From a checkpoint of a small mixture-of-experts model trained on Wikipedia.
Size: 14 layers, width 160, vocabulary 2048, 63.7M parameters.
Experts: 64 experts in each of 13 layers, 144 ReGLU neurons an expert, 2 picks a token, a softmax router.
Below are experts of layer 11 (counted from 0) of a mixture-of-experts language model. Rows are named router (the router's row for the expert), gate (a neuron's input weights, with its number), up (a neuron's input weights, with its number) and show model dimensions 0-159. Each number is 500 + 25 x the weight over its row's rms, rounded and kept within 0 to 999. Numbers have three digits each.
After each expert's rows: "mostly gets" lists some tokens that are sent to it at least half of the time. This comes from a sample of Wikipedia text that the model never trained on.

# expert 44
router:469469511459496487545461467491462468479527480469496487489515505507524486497512541517528526497530523492476518477499493513528521479535484555479510502494506509479492472529503533565499475501442470537529535522535477486494470474491509471510474508549530515497522470548479510453483523483466523506476495487531494481468493538471511496489525526536527498514471484473511480473528501504507494545518500513516550530515457496482506525462475507540492519453488477469532536471504517467527488502522513
gate0:497509487534470469532472469505496477459522457527462504492473490480509476503527489492498527563469543503500499463464540453515527471524478497500524533462464475479501508522498480505493492473516558549455506494507500520516515476498508462509559526541468529474524525513446512477512525495493465476540477474478509506507508483493489495504544483486535515503533519457511493525524484575531528498500511465495529515494495521495488493494502452516489497509463492513493488518524494468553501481505508
up0:507452500554503505500488518439544523475534519487435499511488504515511459533522471493451444504517515515496499488472516523525471478490486536517462500489513486530476503532505539532530505543470521537474509498543505492516538527460513487460496479477511496493513535500518489517500512455500491518484508510497464463502456531510484543476535494572463508477508515484472439513510492498512504479504501505493471508467530489516500516517503462501461509474487500517501512497484487490462514516448536
gate1:513508559527513480501505494507474535495534479541514516458449493481555541502501519522506503504496461485491498485498513488477496536516460519563481484494511474509525476501521555508522501508508508539530528532504504525519506462540522481531503501497492495497519521477525541489537481531451484510540516531501500529480500515517481468472489546522535504490508507501495518527532548528485496459505510557461474497458544527514479494477544467517516511514498517529470509475533477462474477525472483
up1:524472494486487508476466474523494480521481456462479486477487528526517476516534531533527486536480495509505504478504528518476514518513494505495499509533457537471533514527514510531469521489488494476484512506478492532481510472466542528509547519509511472441497470525518505463519492487485456475491492529550512503524483517543506522487537463486423492498544501509526483475514515522524499470496531500505495464456520462487491549502499488484531499532454486456451517452535520504485505518527522
gate2:468491498471447491475500465504510451540470494512478519509474480523528487486498503478550569543496517540503466494517525504517501515471494486506476485520525450481523511529493531552512485511472494494505520468468499529488492498534510473517514456506540475536491509473468511507518467472473486513505512526473488476496525481507513520526496475533501478519443515483484467480532487504470554479486511477506498499524492541494509471449526490515515480466478457491483494495578536528494473463489498
up2:468479552481470461458505492542492456544485522534499483490502473478539518463498474489543496530500490480528502517514464516483492508504524505513537464496533477468528515493521509527544481506476519505530462495461527536477503501520469467534500484475501477539518523473487503486501461508474500507511479501515482503501493498508498526518510506543521490497441516471494508508531442511475519562496497495520507493525523519511523445430492519522503489444452473530481480511516523471469512495467486
mostly gets: " count", " organ", " build", " char", " act", " compet"

# expert 40
router:496487512492540487472485504478504496524515480525512531502547493511507508479541497498501511511529510494499513518521499499501470510506476479518490491546521513499549491503472523538499482484451497534503459574537513461500492548478496535489518508498540523552469483494525506495505488426481509510482477499501513547476512453512428476543455534481534482495535540513540481490513552504505504523511527511476512484479468488448509525466499482518568491512477527495508516506513511495491504503523488
gate0:514539510479525496531545449500487486514494499518480520512531506533481497511485474498527510545501514510462478538473485508482485522533498487489518531511492497516468550503517486485496512508483468498512482550491515510510500514512502517493474444460497476536468488527475503533523518483509512468484521499478553495463517524517509499499448558481513510474480477452497501518464473505562491559492493550470522513452542489524520533524504524483513478480491518450503511470525437498464522479512483
up0:515471498495538516486503461537444514470513560468508524494477507462527498479475498543536514534514544472506462462518552488476499511518462496496503449491515503521514487496504506461472474449508493477511476495550487526502467494528463500516488487510492504540474490439501493516482500516499485524491501467479485530492470501448493558521496513531532471495508444507489483479544470525490526497523479506459484492507506530450489503535472471456520487494532512510493518517484507509504467465500505
gate1:502511515474469480511483452483483508439533534480482557487529445537507500460484500508480506491472462493497497531484512477513506545483536498505441519519494464501519538498484523512509481501485486569474521539519556480481439495509506500524498482518527503482486474462486534474517469467483475528503485488487505528492502501498502486464454470443484508496502523519474479527483490461493474498490493501522495510509478479500504520508475523490505508558534528458539519472520521531493547510476521
up1:499537506488507483472510500493514481486521490529500523464519424500519501492461534504513501492511516504498501438502520447444485502497485492466461473520499491473520478518526497490501512535509488481503502535536489508473494501516501508531461520496518489484512518457479458520511519495515516503495465455494473540454485476516493474465496487506511537485507475538494443527466467492419499523486507533468482479525478542449498496546527448536504501511480510467489519466520510486489469479487532
gate2:454499517472508502485531493457457530497494518476502491537522521499478512522522492534494511502510527523510521544505419534489539471509508487517462512509465508469480472492492532469474532475500503546508482489487467501479522528467543537493477424491526480483494516500518479453536500501520492523501529498497505524478488511509463503479493485555494471496457517537512512514544500488474505505523474485477484502477478508521475523516534486542490511521506485470475503515523485537417530514532498
up2:487477507472505508462509487459512479467505474486469495527489475541490526464511522469486470482494492475512489500535487524497503513496543498505485526506508490487484492511552505490505496486454504512494500524492508519547500494480523516468482517448525501505474517475504470486543460493529492509498460498528500498532508512482463525453531505503540494524433538435549524518487503414467482497483505498493563502497500531450539493487541495502446480481483470481503490500462517487502504519487464
mostly gets: " child", " son", "arried", "inist", " head", " gu"

# expert 23
router:519458488482460470478523479504521465535511509503496486493462531528484509508504489491484487503468508478487498533485539480475456521463512503466530481532513466499473495545520458514482466443533481477480476522511524510470497456515524502468478502499504475507540460461507518460472501523527482503531498511477572490474483500515544481493524468462504513542533500510470493522490519486517528509499510519517468460485547534521504480510472498515506499503517489519478452504457539476536463509443519
gate0:445481480489487483491484498499511506533513488492480493502449468521528532486546468528538527488482480432449492523483479468489478493501475472513528462516493522521494505553469520474509500480511516515453513565508531494507522432479467493480431498503517493476463529528512471524479474493533495497554564511464505497526495492533513496496561504496490488520531502488500472513526501503507478510473494490493483511489509524500537532476517515479507504511489466488487467507525522501453476495480506
up0:530535543497508547537519466503498485476492556499506525563533512485514478453530518495489449517511481501509492495504507490492522516533524523492490544492465446477449512483474499523479504496472487558505497481519506491529477471501526490509493448499483506514530507451512505523524499481512495491505509482545457505445523470512487471475473513497514494492500479524511523534467527502511455501517502515527527498505452555557501467518494538548477485468522500508464490499450497484490526492503507
gate1:491527458554520442502532513472518437487506475499497482523509492487542515510474513489492507553465514503521509507467500494495536508509480508512499455520498502494512490488472429480487522525464525491501517514544490510554521479506462476485532552526488500506519517477511506516537537504501516501520510518513487528528471548506431510500507505449474532457514502468493522509471452482551513459518520472537476507490514479525506461477450515496477483478497504507483495487533510491516486508477482
up1:494527481509550482521472501522519551514473458446510481489496496470478453545483507485510499502519480519546487499473508491488466493518507496497514462468501513479510510504509593464456531472510507480475512492490518492445510563527467510527459522515511480483505475506515516494488538467509490544530455460522498463493463525495525493457500489531486498542490516477518491461512535476462474523511464499488521471477459481504523526490502508495456506526514527486504479498483486488502500537499489
gate2:498495502520460470457525530526506447506489497529460512535478513462534503465499471480511484502444484504461478487484500462505498511508496445518486488493495511481531510513491505507484517509494547499474523476490455554529525512491497472480491468488479477506562500496485572519494475503511478514511457501499477475503460513497500523482492487514458478492502483475478467508436476486469481500484520539505497515519507527479490503488437455466516448516499506524462457521448522525481495488510491
up2:463529495476476508506526507530497500511514495466485494505476482499482480516503433446498559518452475506529510457491474481494465492490557454509456482552481524527476495497480497494463490471479499475508488518494472535510531490523488496480416477493486443491540497483535497475511513520505547481497481506498475494507470489483467528502521463471492517504482474461499501493471521530491522486504469531512547506451482497522487481499527520491525463496452512537500471479484507490508495473459489
mostly gets: " —", "usic", "&"

# expert 55
router:476533527471503476509469534515514490492491503489517461488516479506470478519528528527515484506460516485467525517534501512505519488523512503488525536467456534501519466486501521520490469490482501528514470534505522496462499511500529511523509491574505526473490502540485573512526509501479543487470487506516507451501501513482439507495501512500504476491492469514461506468520508548477481476490497529509538508464453486524523518493472481519526472484509494509546539545523480524574527510448480
gate0:460505497525489441477533532511506516493516508491495497512501490507458517452520480481468533523500506480501491544482522497539492498521482514478489510461502492531484472495457509480491582523520506521514466572499479553461481488450491537492500469513508486498487466532492551501508500514466502527527535550490521500464507471467488486509475534512498515524524486497489543522544507487516468491489517519512476525519508510504477555511480498546502542491505523495508521543510454501514480487478542
up0:487528485438504537513491541536535541480461503504496483530503480488502496459539524490534510514439509471483495496509523525469523489545503499544489491526511463549491515543501507465513532472512548485489491536510502465534485460488472536510498469505504484476476479506564537549493468533517473484487497510516398486450488486538517486483501483509514501490516530479489521467485527501472517495515510495522531527516471500502529510514496513515505492512513487501501503492502524512455504481511497
gate1:481505460520464532467464520511515521533472498492501483525475475492498477489552521522476482473511473543485474501503527498480510468525490477457486546508509482545452478505503505494485510512531497507477531541503487477512524511467493505490506499548476465527464485522530498504454507492470517460515486488477472470510425523502469510503554489521510454528470516508453463459503475500503515534503473530473548483511520509528514506501512521536499534507480501478477491470520557546535500519486507
up1:514529473522522474510480502488519549531553531458512519474482494514484497537583496466525505460458516495491514534506484510519518496501519491460497487505550460509473488541493446505482487477475440514490521532506535511506488518496520475492484501508498497464475471534461553484489477479489498526529484508492530501551507486479496529499531488508499509473523473474463476510523501515491450481555517488497512469498458496497461499466509489550505501506535487467460508505518514490536468476500502
gate2:546515466505484515488491505466493525440476507503462425503513509503466550519505542469513508455496495495444509518460553539470524478474474499537449485488535495477475525488457518507520496460494491491494510466475503509496516487513493468514456498531528476499496497498476467492498490498497472468556479490541563506510505481519476519460506526487490498518466506508501512472504489475453484458498445508538484519513506533501499512488502501445482497483466510478530497509470511505520498489493524
up2:514525496509517541523489506525504492477489494532497452488501468497477544492484504525537475516471532516495516467482537530503501451517532464510493490455501465496480518493492568499547465478510461534498495489482454528492494479461488493510443474520534506485522466452548542491520479480514525517481474496536522450523495521527503518521505544498511500529492481489493457532496497525485484483505454486486526537491540497479453538512512514477503496492487509497486518459491474549483551489496493
mostly gets: " mov", " us", " ref", " serv", " describ", " com"

# expert 61
router:502495476496471485510521535506475506493544503495450462528529530488536496468484544486499534470488489497515498463551463512482515491521526480464462476456519530522496508493500557531527479479504492472508509476494471470497538492477425534485506495502513474470546482487523495464463528487470469512488458511505501507449478476511495497515494541480506516535464456470467511474463486533516498513533473512517497541503464480532471498510483521492483503503484475542480532516492534534510507519476467
gate0:450505509506543473453486534499500469449486394508499509499499507454528514468502506509510524478473515554535486440521497512488465514496507535480510448492519513510510474444507501489485494484517488509481505533514468470512509551508561510516469524519487461495501464517530530504488504480493495501486482496507496525481511467487488509470493521495499468533483481490467487466504488514499531523489504477491519498549487475465523530491482493471515505476489486536459506506458500528550505489538518
up0:509510515513491522489533486519518509513501541512487505468492499503526529519485533513482519491517502510525518573502533503489484502514496442522512549495498475512477496477512455513523502479500462527498449465526453512519466474506503536431508487503494472503453476550531494486490507486467491482504507513476532540516489504512489490501531505487512493480525544504507493463482541491458433473501460492506521486500451516511510457522503483502471425502487467492518490471498435517484539483511507
gate1:476535518475571482516466498483514517537479528423517481532493487522491476484472496497515501444466499496526491502515471535507511538512481521500476520469496522463498440506498504484565495457517492494521496454521495482512508495483482518503521456506544528510517508497496504498525476514490475511451519532493513524502514539520520504491525505531492512498529536469489492486506528521511510525485557503533512501535532495559506456479488524518461541499486481456489472485495525526468521531507535
up1:511502499460520473532525521497565493512462496508496498547505535539523485478466564454499503530473491528491490526452483512532511529539507521482478528500487520511521515486481499507514508460543578475510482531528497515508516480477499494506480473477525475502507551552514539492510539514464485504488496522511525446469507508505486507493536531501512495493552502497509537512532474486547517471470537479518500529478470494505480474460504495486507503505480507527515504520548519475514493535537511
gate2:514499462491504486490501504510483467511490525459537464487488473554525512487494504484481569507488532495477507452529507542537529513492534561508521471468533506533495499520528464501476495483531499498479524464450461488500494514486514504502517465512526464543469491492458526526480481472505540510541487512477509526484496488467470527535477463548499510516481514479447526531513473520475446517485507519495475508474450506500503494500512462501471523480515529515494485497510541515523503549503481
up2:526476492507501498438492483463527519502538530488478520539507487500477521514493488499578522500518516496525445487494501453481485456516488525521511547475481513509485530487494478496516514516520500527483509517474467486490519519487499481441538502474458518498493457545520535489529510507525493488502513515515520486469519490533496531514558505500475506463471457529513531499491524481535497480501523501464532515525494511549480471491508465510476505540513457534485505489542512503454487570517490
mostly gets: " add", " However", "ording", " Amer", " count", "owever"

# expert 31
router:516538449482510506478524526518461526503518524540465483556516482515514545507484515481502511518450493487509515473493459503488476462454487469505451524483536497514452489481479500499522457486503535495455459508526467509476475537492537543474463514528519531531492504514481515508481511527526483468464447464458497460531467497491520517528539496485505528487462485499512501465514523509494501499499488488520518506521524483510455484540528523480472490484513511490522510526483564514529490491479494
gate0:512500496515525484478528499500512505500536496525488486471496473497508530507489486502499489506488502442533491546472519511479473475502531485522484472528474527463500494432516507502501508528511502545529494498526485493553443486493500466493486482530448491492490484511526477504476534491518512472456521540474482532440513505522512494478515558503526449478469486501535519497550502496483520476488480507534477468492520520537451526525483497478516519461549495519530454482509464504497501529557528
up0:437512475470503489447496481525489469505478485475481499459479508508535499517489477485487493535499499498459468509525497524495490464495483505462468488478492490428512543487560500487522527512513515501477495496474490512467458496487488515471494491504473488435448538485527488497519505516469488471499505476439477510493494518468520503533496542500534542498521471499502469546530512488514480515480539505526545436515470467518511461504493514522488481481502485509524492499464507493473541550507493
gate1:499490485490511486506521512476520497517551493476442504496489476474495514488482528533477508521539478472479500496513485500510493505496486488485469564507533491502531507486487455512503515544546513488561444481480501493523480492521498513493478474507485515509474520497497519525502516502448488490471494479493502501500490481426510514487496510456564478464512503550518489517513481485483475508513510556486486527490474489404470495487509512529493466543490551523475469470516537511528494470518522
up1:527497537515468501473504521476499494514492540498492491497484527509478498473535484511507526500488522578516497476535486495494484519500500488518496500458522464498506522473500520499482472470507485432521516486484496482531514488466485475468538463529508503458522462481545480500478500512531479535517473549501554489456506538475520510492495530483456483472497513445504515493496524501521512460527516507535450532525509505507478472449527520458478496496487473474490505547512486494556509504440486
gate2:485522503505460528463510491570472503528534444505510523519498495516472532447499491472498501527471472465547494524499479496500490502507513485491498532503547503494479494523445493520554508480491514498516495515470531540478500493533467499495476490515480481508473512505495513510447522511536452482452522525505518498460520535534513495475493470513533481498429497471488499484524511491492498485480480477492493497526467522523520523488472519480496460451518504466489462501470487509522571541509476
up2:438499540498506495469496475534542483492476467556430488470538475499497500478530485461496486476500472524496514495475508472503491486491459508465478531471490555488509520533514466501475503507466488463494534493459513494482515467469485469501549506494536496485508521505515494485491505485491447470440488481464542494471507519464441484490526507493512517505479480495516553472491529510528513485502499451448515490498478486514501523528517482503530515507487484510506521550462511500512518529470488
mostly gets: " album", " song", " published", " film", " released", " series"

# expert 25
router:530539450517506473516469486518474504489533524496509540540462515508477492518498515534477487489519473461518487493543475530491499482514486502500492515479521464527457469480486488494481501477518490512498512503482533489548476522507444526492509478480524482538509507463521537484478532531473489496508456521547542494525485472476506468566529508481469503514529489517443496540475479491490489492548541513519493502535468477534476476529469457473492498506487500503472497504533525495468466482449533
gate0:484488480517473495507535493470512531495540482496494495512506480465485508480500547525521536501455487519489512500490491478468533494491446490474542489485516543498465532525542494439486507467519502515500500461473528507499473464523502522494522477540515461486457492505459528496486539461508542476541472478512500488472503499462484492534501517507494530504521513521464504474473493475480493514523497511450527519536514507490499524432472443544470473511493471520466515490452494545541500504497508
up0:524469473497513489519521506492500494517496485504483483504511488493551485484469481455513482481451505485478477513444589546528496463488489472494528534492488494526463483484530507495496507517474495489507498527537492532425469493481509465494496486540505500491479483519447464471476465504498531495502504510513521467484485489499481510527537494471470440534503485498445502489493475471448494488487525517481556509519475439532472514463485489511518493496520511549512513479499479489498492515504526
gate1:529563446498511437486479509480467546511506502503517492541515497494519542483545513478520512494476484490493518466512478525505504482500460458490511469508545474503464491476473470495496502523471458502460517522501469496502492526488545453522512510522474449543491525486533466516545471526494498496495480506475480466504507448473489544534505513471500469451490485499524516484543500524493494461521497531477488517521526524486474477488505481542493492516489481455482548491524507473508500518504463
up1:462513490509488523521532470494420530509493495525536499490511516478489445474504490457511523465470522514495482501500521517511488500492458482525485498513497511531482512463514422539507474528493503493511528509542481534565499476472532490502511492535520500493479513438484455516545447466492497498500506497473507530509509525501498466530511465488486477507509471501512502530496494535532486449490503475489493512502544480510461506509490508545483485526444502473488471524536457488507484522470492
gate2:446492470547530507540542501479548501452499511493491517498475499475483519441518487497529444472517539494547533497512506470528481483512481530493491469515479512428509516472491476549484493511492454543485487477530513534495489537509531538488533512523513486506524513457478483473494489501485513497493499464512520454494494548503511509503515510491513519505519511499494441503544522518482460507460513476524500508533508486503517524486497512499481479560508517549520498483465481500534475475494530
up2:489512444512479488491527489478551529492479529520500558519495477556503509491513472503530496495512521550516501498531477476515559522520510482481467529503454501517477532509495477513495507462499517516484460488491495499515491491546507521539508535478478488478481509473470552512501529464491494522487475515517501496503460519480489454549526488484462481494511491471499488486525485530528499462508473516501520520473543490519453548513497573532550469501539535519498493510512476497461492526507477
mostly gets: "|---|---|---|---", "|---|---", "itle", " Total", "otes", " ·"

# expert 45
router:519442497488464510520536449520494526531485472488490535566514490500486479472486519476485503505479481488512464504473543467535473497509444479469494456498530486491512486545504478526500541495518487480489500513497493537492567458520524519519542503490530444528489473474473470528492501499490464466517481505509481508516529464522498497459484502468556561485489517489496481493492506506509476515492532494509513516504475520540504510534461504519498483483497537508515470464473511513548485467518475
gate0:490483467487506497535487511532509513483523484502519498560482479492493504509514519522462482516492525501551470472540504518487535463473493531543450461473496493508524505515497485524493505528546470485526499487488464526478468504471490495468453494475524481511485526474531535482504515475490478488525486504535486558484503531489496479518542510492513470492471502456485485558450491493486460476501465507537505490452489504491460508512463521494499523515505472509475448509552453522524467517450511
up0:484452495528497503524420525459527510448506482512511574481514456510513443502442495518492496477477482480520527490492499487530504509493488498531493489530447493477494517483500500495500492494476531485543540479513418451506495449503491499523519455484495546499512488538500508538516501464483501502485506521515505525522439506508507490543499487514505469535480484509483533533500458488521503509523469520505502526491485497498465473509483499519521517475531497496516503502527471523489499545526500
gate1:488459518503508530502505476470514469487458495517458481549547532506478502491523527544501524484475503568507494495483551460491476524501516509521520516483517503525498508513429512513494517529521506528483465490448495525490507478503408533495492483505514516514505492511517511515466459511490508470484419447505489467468508524542500477483498528527501494506502497473512493500498489483507497460513480517504466505453521512473517530501523524520476512507494484495489512540429508507502525503498514
up1:493503510528490497521503503492472491529519482537516546479506528499483486490501511500472464516495507530505554514475478523479482503531488504491521492485476471539470549494529556498543533504556475496511505511435526493480512517528474498512501501509494524530535529491507523474491491509445501525500436450512484451474517480522482502475449551475531516509484506489491503481471514505527521504510476462482537481486542471526470525498470547504447497475516533484506519512479489551528513498466481
gate2:509468533437489476487497472524497463555494524484512518478480514500505510462499537463538519515495490472469519478509533496515514499540484497490468530534477500536504504495513493479486528456486532524494480438575491457505501469535510534520513502464510508505506498518495485500497528508553465505452484507488477506503486512454487473534510483499527518520515443481522503504526481510457534459517552497529504481480509496530502452483470497490476527465487474507479510492565511472506508517515494
up2:487515464500502494508524488505484503481489504493502514488461484530537435484462534538567457499525519491517492479509500469500501521491464495463482509479477477499494490505516496463481504507460535495509512480514482481531441490479503496499512494512481479452510537478496512523485457513518486487466461483492483470481460471478525498491529523462509499512492508520490529488495562544500526536526535467503520497507502424481458508478429485483494444493490509452489480478488461509526512528492475
mostly gets: " International", " National", " University", " Cent", "ootball", " Air"

# expert 49
router:510507463519474493515527486515480507509535509470469541551510518486507460508528541497540528490460484496506532474514516476509452485448503460502455495520563526475459474521513495537525481493536482512479458500477476523514486502517500493431464508511543528526480515520474457492473509471499452471459466490527481537519498520487521513501483518521510531473451512515491500507507499550522514501508501509502517524526514521485484520513521499497515489488485563480503526509488541466526499453517509
gate0:507525526492506496469514500523491509516548492506475522538488521470525488513511511462506559514492529528498489523549477480555503497491470500516489516479491536457532490507527496544505484535485476522496488461501495525485516461522516517521510469485499507514459509498507512493502492509492504499531521538558554471490478474524511461490488473503450517478471530522482506508491522472477453480494570497505504498484490480508509571516475473501500493527552505499552457515516564469492528480466497
up0:515507539506521505507505565514488535464518511496500534491548535550503542529496473491525528480491531494518549529545478501524543496500513520539501468509480515522490508506515504474482500512531459521456486493488511542531517455475473551507510507500482532510475480478459487503512491494517486458502505515486477469528495470563492527488511539474487516508499509478528498523507479472468498509513572536475503505484462489490505515498518538479493519519546513552527485472491459484470482524467482
gate1:498499519498523461514511550457478500507472462535522507562530464518512464492478493507505528520478517486472497481508519490507475526486531452482498495486517534489482504517490482520484480481492513472496529471488474490465509483491481523516490479515505477519513504535511459461488496504463505506476517525509504501484528485532572483494479514545521470472453531504458464441521556536506497537510463487485468514475498531503511498506507499499494510505510457483479527513523588528464528511520458
up1:514498506487515478480523504538503491519523517492503517498517521514461499503499544524489510481514457479538509491473539488470547507565503524495529505490489491481510524446466518537536513485472515512501505501590526523463494488466505499474496514451503438484499549512489544493463502469525485520474492502527488480474479517507499525489499481512542489514486512488502497537503485537489500468523448531519456487505503488499468496552512520488505506476491496460498451505495564458524536493491464
gate2:486526464475510465482493465494512502487506489474510490419518475512520480512494491438547471520509496477482501534476501476488517461545501518494511506526484517485463465483442511508495493527524459504527516481512487505490465506503512508491491533484540495525493531514526508499498542517482481516510507492505498516535502506509537451523537534509474541502505540525454463461521501560506468502535523502509485494488504506499520552459474482461530449483497520528534501541451489529496527509486469
up2:526487511506518524527493495488501483535540500534498482528474502507474512487526487506493513490516454482511487496498572538568495492509485481492500481520502503493522466514504495505475530465477497500507486484508494537519525485539487542483547487492519483548507532556428481541510529538529461478514492492502479550486512515471544554495527496511510516508507501523454487506526523489478492488509493501496460553482477503434519481518472495542462493527513497542495465518497487510534484471498466
mostly gets: " art", " music", "iginal", " original", "ideo", " been"

# expert 39
router:469528455495532493486495493477506481480474490458485528494507493494480476451482528490532485497519517526464481497485447502508482462522506476457467523517475482520495490494520485535522522474481471537494503460544502491546499508495525455524459521528527531543509494470536456507464511531487551482521530536475540468462511509537490519490518500525457486520522526480495529509515491457476502481516542470482490501501527475505492530508468452516492524540480480532524471471472499494471498450485505
gate0:477515532493475496427536480569518496505490515518505493503509545495510489491476533542486512478528487508480502492491484446488479516462509508433513485520493511515539512498562517516458458443433500482508496468519525503488485517482500512493506512538506504537500491500518524532508557493490524498503515458531537495484517502504458515482490517484544496500479511506518528530524569497499472517459539505474466457486519508510537508511499484484502503528497535490492503459515501469521482527497492
up0:531548506511548511504490543496479528485502493529509478512490453509524496447486526527480492460500495491505509504515493482490524489537518474486503475477496493433474464483515509509515548507529449458469503526483489495527538459510484541524504476511502556519448453477535481504485516476474526554511491443492466484475508450460528526545527484504474493502503506513530499456498505514503521516495484469529468472470477503467509523498526503485505470526535491512494481522504460506498492505457501
gate1:521464501501501517467459500504464461485459487487482422512491491494453480501491490509489492528517511512497504493507489531451503508523480580486509523442542521527489521497551483531503520496499538534497527500498514513499498518505496523522479460457477476483508500471487541513517501500543528539461546507483492528504487520567480518517491509470499496490462503545526482477509512497508507551496514481497458539469535505495483542479484507501497481483507458500511490461507485537509478447506501
up1:500498487489528496496472490497509469469515460551519484539504504489467520483509510496514468508457547553461502501512487478524516458519532487476484548493504517509502515530471528504465511472519555500493470541538505499491480498507453479488467501475524469504489511524496438492475494470483531518525465518486506454479524510506537506511477520504478517485507498504449483489528508490517468481519519528507530517487484544510457480445485553466512506521513466486479492578516473496506451496486481
gate2:455498496505482487479503460476449506492497525533508558485561487515454468486516463512444534466465509507507514536443487516481462488468483478476508492498511533500466486515504473520501512514477519550485529543502477510487547490531511489487527458472545485536509504504519486507511479464513519500502498459468521503472536497503481525513473536543535465506465507507513480519513455506469469475490520497494543477516527529491455518504479507458509518488494513537524500493462465520504515518521514
up2:471505498538472482498503524499523461526502498554510512517518506520475491535508571499524502457527529492531498525506486504519502501532479490462467476489506501545527514481509491517531480492525550482487554495497531495479490522450490490503512495464462466493508494504522490484506519532539501520482502498498530502560504494472486481501477519499468503496540509498434534524461489460501500483493506458524520574494458482499476504490504478489451478554470489444523482525491497508533519476465501
mostly gets: " ft", "00", "100", " mi", "000", "60"

# expert 11
router:476512490529470513466516542466477496517506493479501552499493522495499500497553479508535552496460500486500544467508507487508458464480516479458511484513541503529488498525481515484465462513503535480493467482464494523545482522512479494511498529505496526536528501538569486477510512495483479487474486492501510492470519505452535512476536480495560493511455448549495494487489521559535496522453494512540511499517490539529516494550536511478524516499499503493533474515507493502496507468497533
gate0:511478511464541522507470480492490491506500523476521492531535508486451551522518488509484554482559496471469490438543507489521463477490509497527488531510498525528503526451484478485539476495501510531538504494532478523545494524503480530506499481469452517525486488499433474493507484484482552456501501515565487485464553498507491458498514476503529549492475510513522489517511484515504493479500505476513520503483512521484488495508540506488527523500524467501530504486534461497517468532494457
up0:503520499444499504506482478450481500502488463502516559479507540499488518475509483489514545468532534473519493456481490513472457469487503547503531542512487491524478463518522507509567515491490476522489516542510505461531475480503511499496486501501515489487481505436503538547508484486515492478465457549502518525523510535449479481501456503452500499528484462476484518508455530525503504458506503495503529481481474495499517485536494487450489512463465483497536509521508454519517500491484513
gate1:503506535512452463498507538484500532479498505556513570587509503481522480531522501507480520500469453513488510446476522480493489508499516519485543547500492493480507484512525515491471476473458490509500517473496488507479491513484505512476485486472511491481498472490505520476522512526547497532502492480495439518486495500483534508526490481529510496495502517524438522504539525490586511485464514530490488454514483505474500470496493479504521485478488485497415504485475509489495473475511507
up1:462513515494490528516501531552517480480449494537470480508481507572524518496499515490496515524533472495480497539557512489483479538534508508551471462498472499501481559525474497487534548469502488506518513512505511459493518462510493486501494488495493505510516484495477495460473539486495553457480461518496555497531502519476503518475513483513455522472479500505472554498484485517532478527494472509531517487505481530514485436534507478461524517504498484487473464506486509460520530509474503
gate2:489522469497504495514486476499490477461513532457471452492505482463535513521443506493498488567521483486459521480510547476563479506506531514503448519483527493493510496521549490508515480537487527517480492509454482486523514497510457507471497542479487546508493528487509516517488494497534479445499488504481481517511491491484509501482476473485502483482519496493505521498581488464509477493517524537536513487493487491523542501506503456512503456516487503485492499498532562519539526538556487
up2:534525519498544516442511489497512470522476547491501512497508523500498507492520527481498520503510562514527461506525548501455489509439476461495509486470473500541466518533534498474544492506497518479530521487496487533485511511488542531514480494510488463511508485538512534483509484504497486524508474491473459483521470481508467502542474473516462466497484505436498528521513489472497558531479512514513520540486472486474525491499447458516514530476484467431509527502493515516496485475511499
mostly gets: " more", " could", " most", " have", " if", " some"

# expert 29
router:508483506517516497539517482515503494555509470513504480469514484556503538495473493524528465458548475457518518516496458515513516473515492505482525519487476512472454524483517532483525486488505476483530508468520527539488502538480522557511477507506481518538480531531475514493543533524512516505469452486476480478499473526497501471538539528483522475499508497486502437528486539539495491480480543478546477516520477481514518527477526504482481451535475480498456509467521491500511487507466529
gate0:481480526436489468522538501511491488548485521498493529554553490507487539501496490488527491508483537506492489514502485500519497507464490462478506478546505533492524511494497521513499513497529447488542489500480490508461516507446497474492497486477543464564513464491495523509510499522516515502463460503457500518456475522473491533501536470531517461485457530508495503453562521516477460468516522504464525531484525499485479471511457498490499505558509487523537519483486513510502524494494471
up0:490483496516475504495490490526496488488437520509487510510479543543484529485477466511481517506515504509510511530503525532523522503480495499518530455536510487482505530474479496503482495470505493485507513503513504512518505513479461493523549499503500485481521499478504520465465502524537486499499461444491502441500519486489535496539511502520471477464475515504514504514517464493475531569455449512498536445509512522504497437519488464504504483511528485563478507534437513569457495465496503
gate1:496482469508535505479494521529554488528520514452527492519502524462498518476501534495494487506503524534530554553516537545481511477496501481545488495503462503501523510523491506462454495472490531504504519532523492501516477495503554492485516515483519486464430461496488499478506502480498505468465495500527510487507499517500467486511502532523495496485485489522504508467457532497524461533571496573506480486478517509460471515470508509507522479554512502488457513504506565515513470514470504
up1:537534524494511495501518516510505496513520448518533475528523534509487462561505458514495514527527502555472519451508506476508502541483499478487511516483497516516474527485484528516534486501502518459551482486499456486456538470513538527512524513506507497564498499461499512486507491497563497530528501491504547469511490478499525513466527529452549525505527526496532487520527500498468525502510502531514484499477511512506473528522474486476482505490533496502521480534473538478510499428527471
gate2:498486503505530468533508494488498481501474448522520482506503511569508513477532498498464479484514534516484527522500535472502488508548460498479517460471446502526497512485487514476503518472509469516509490494440469530457472494471532446515495481540529512492566518491514467513497498501476512492525500482489476506517524521525566491503494498440514472485529504467501490480489441505504448493488477465544481480495505465498513534509496477506468516556540519497493500485505481487458513531481492
up2:524482513482504495509517478516486483493495505463518509490521507473509480490542517522457476491500525492518492476518543487533470475510504480445503519477505545522491580486524573502525431486497518505515463538479494442464496514525493485530528467512512489492529512505485500491500498516484534525498517494493493475503472496499550499496482495464489521515490511485470521476469497499515509515518475516524470511466506451506560526505492541507521504552535496467468431523460547519477511504515489
mostly gets: " Cup", " League", " Championship", "ampionship", " medal", " season"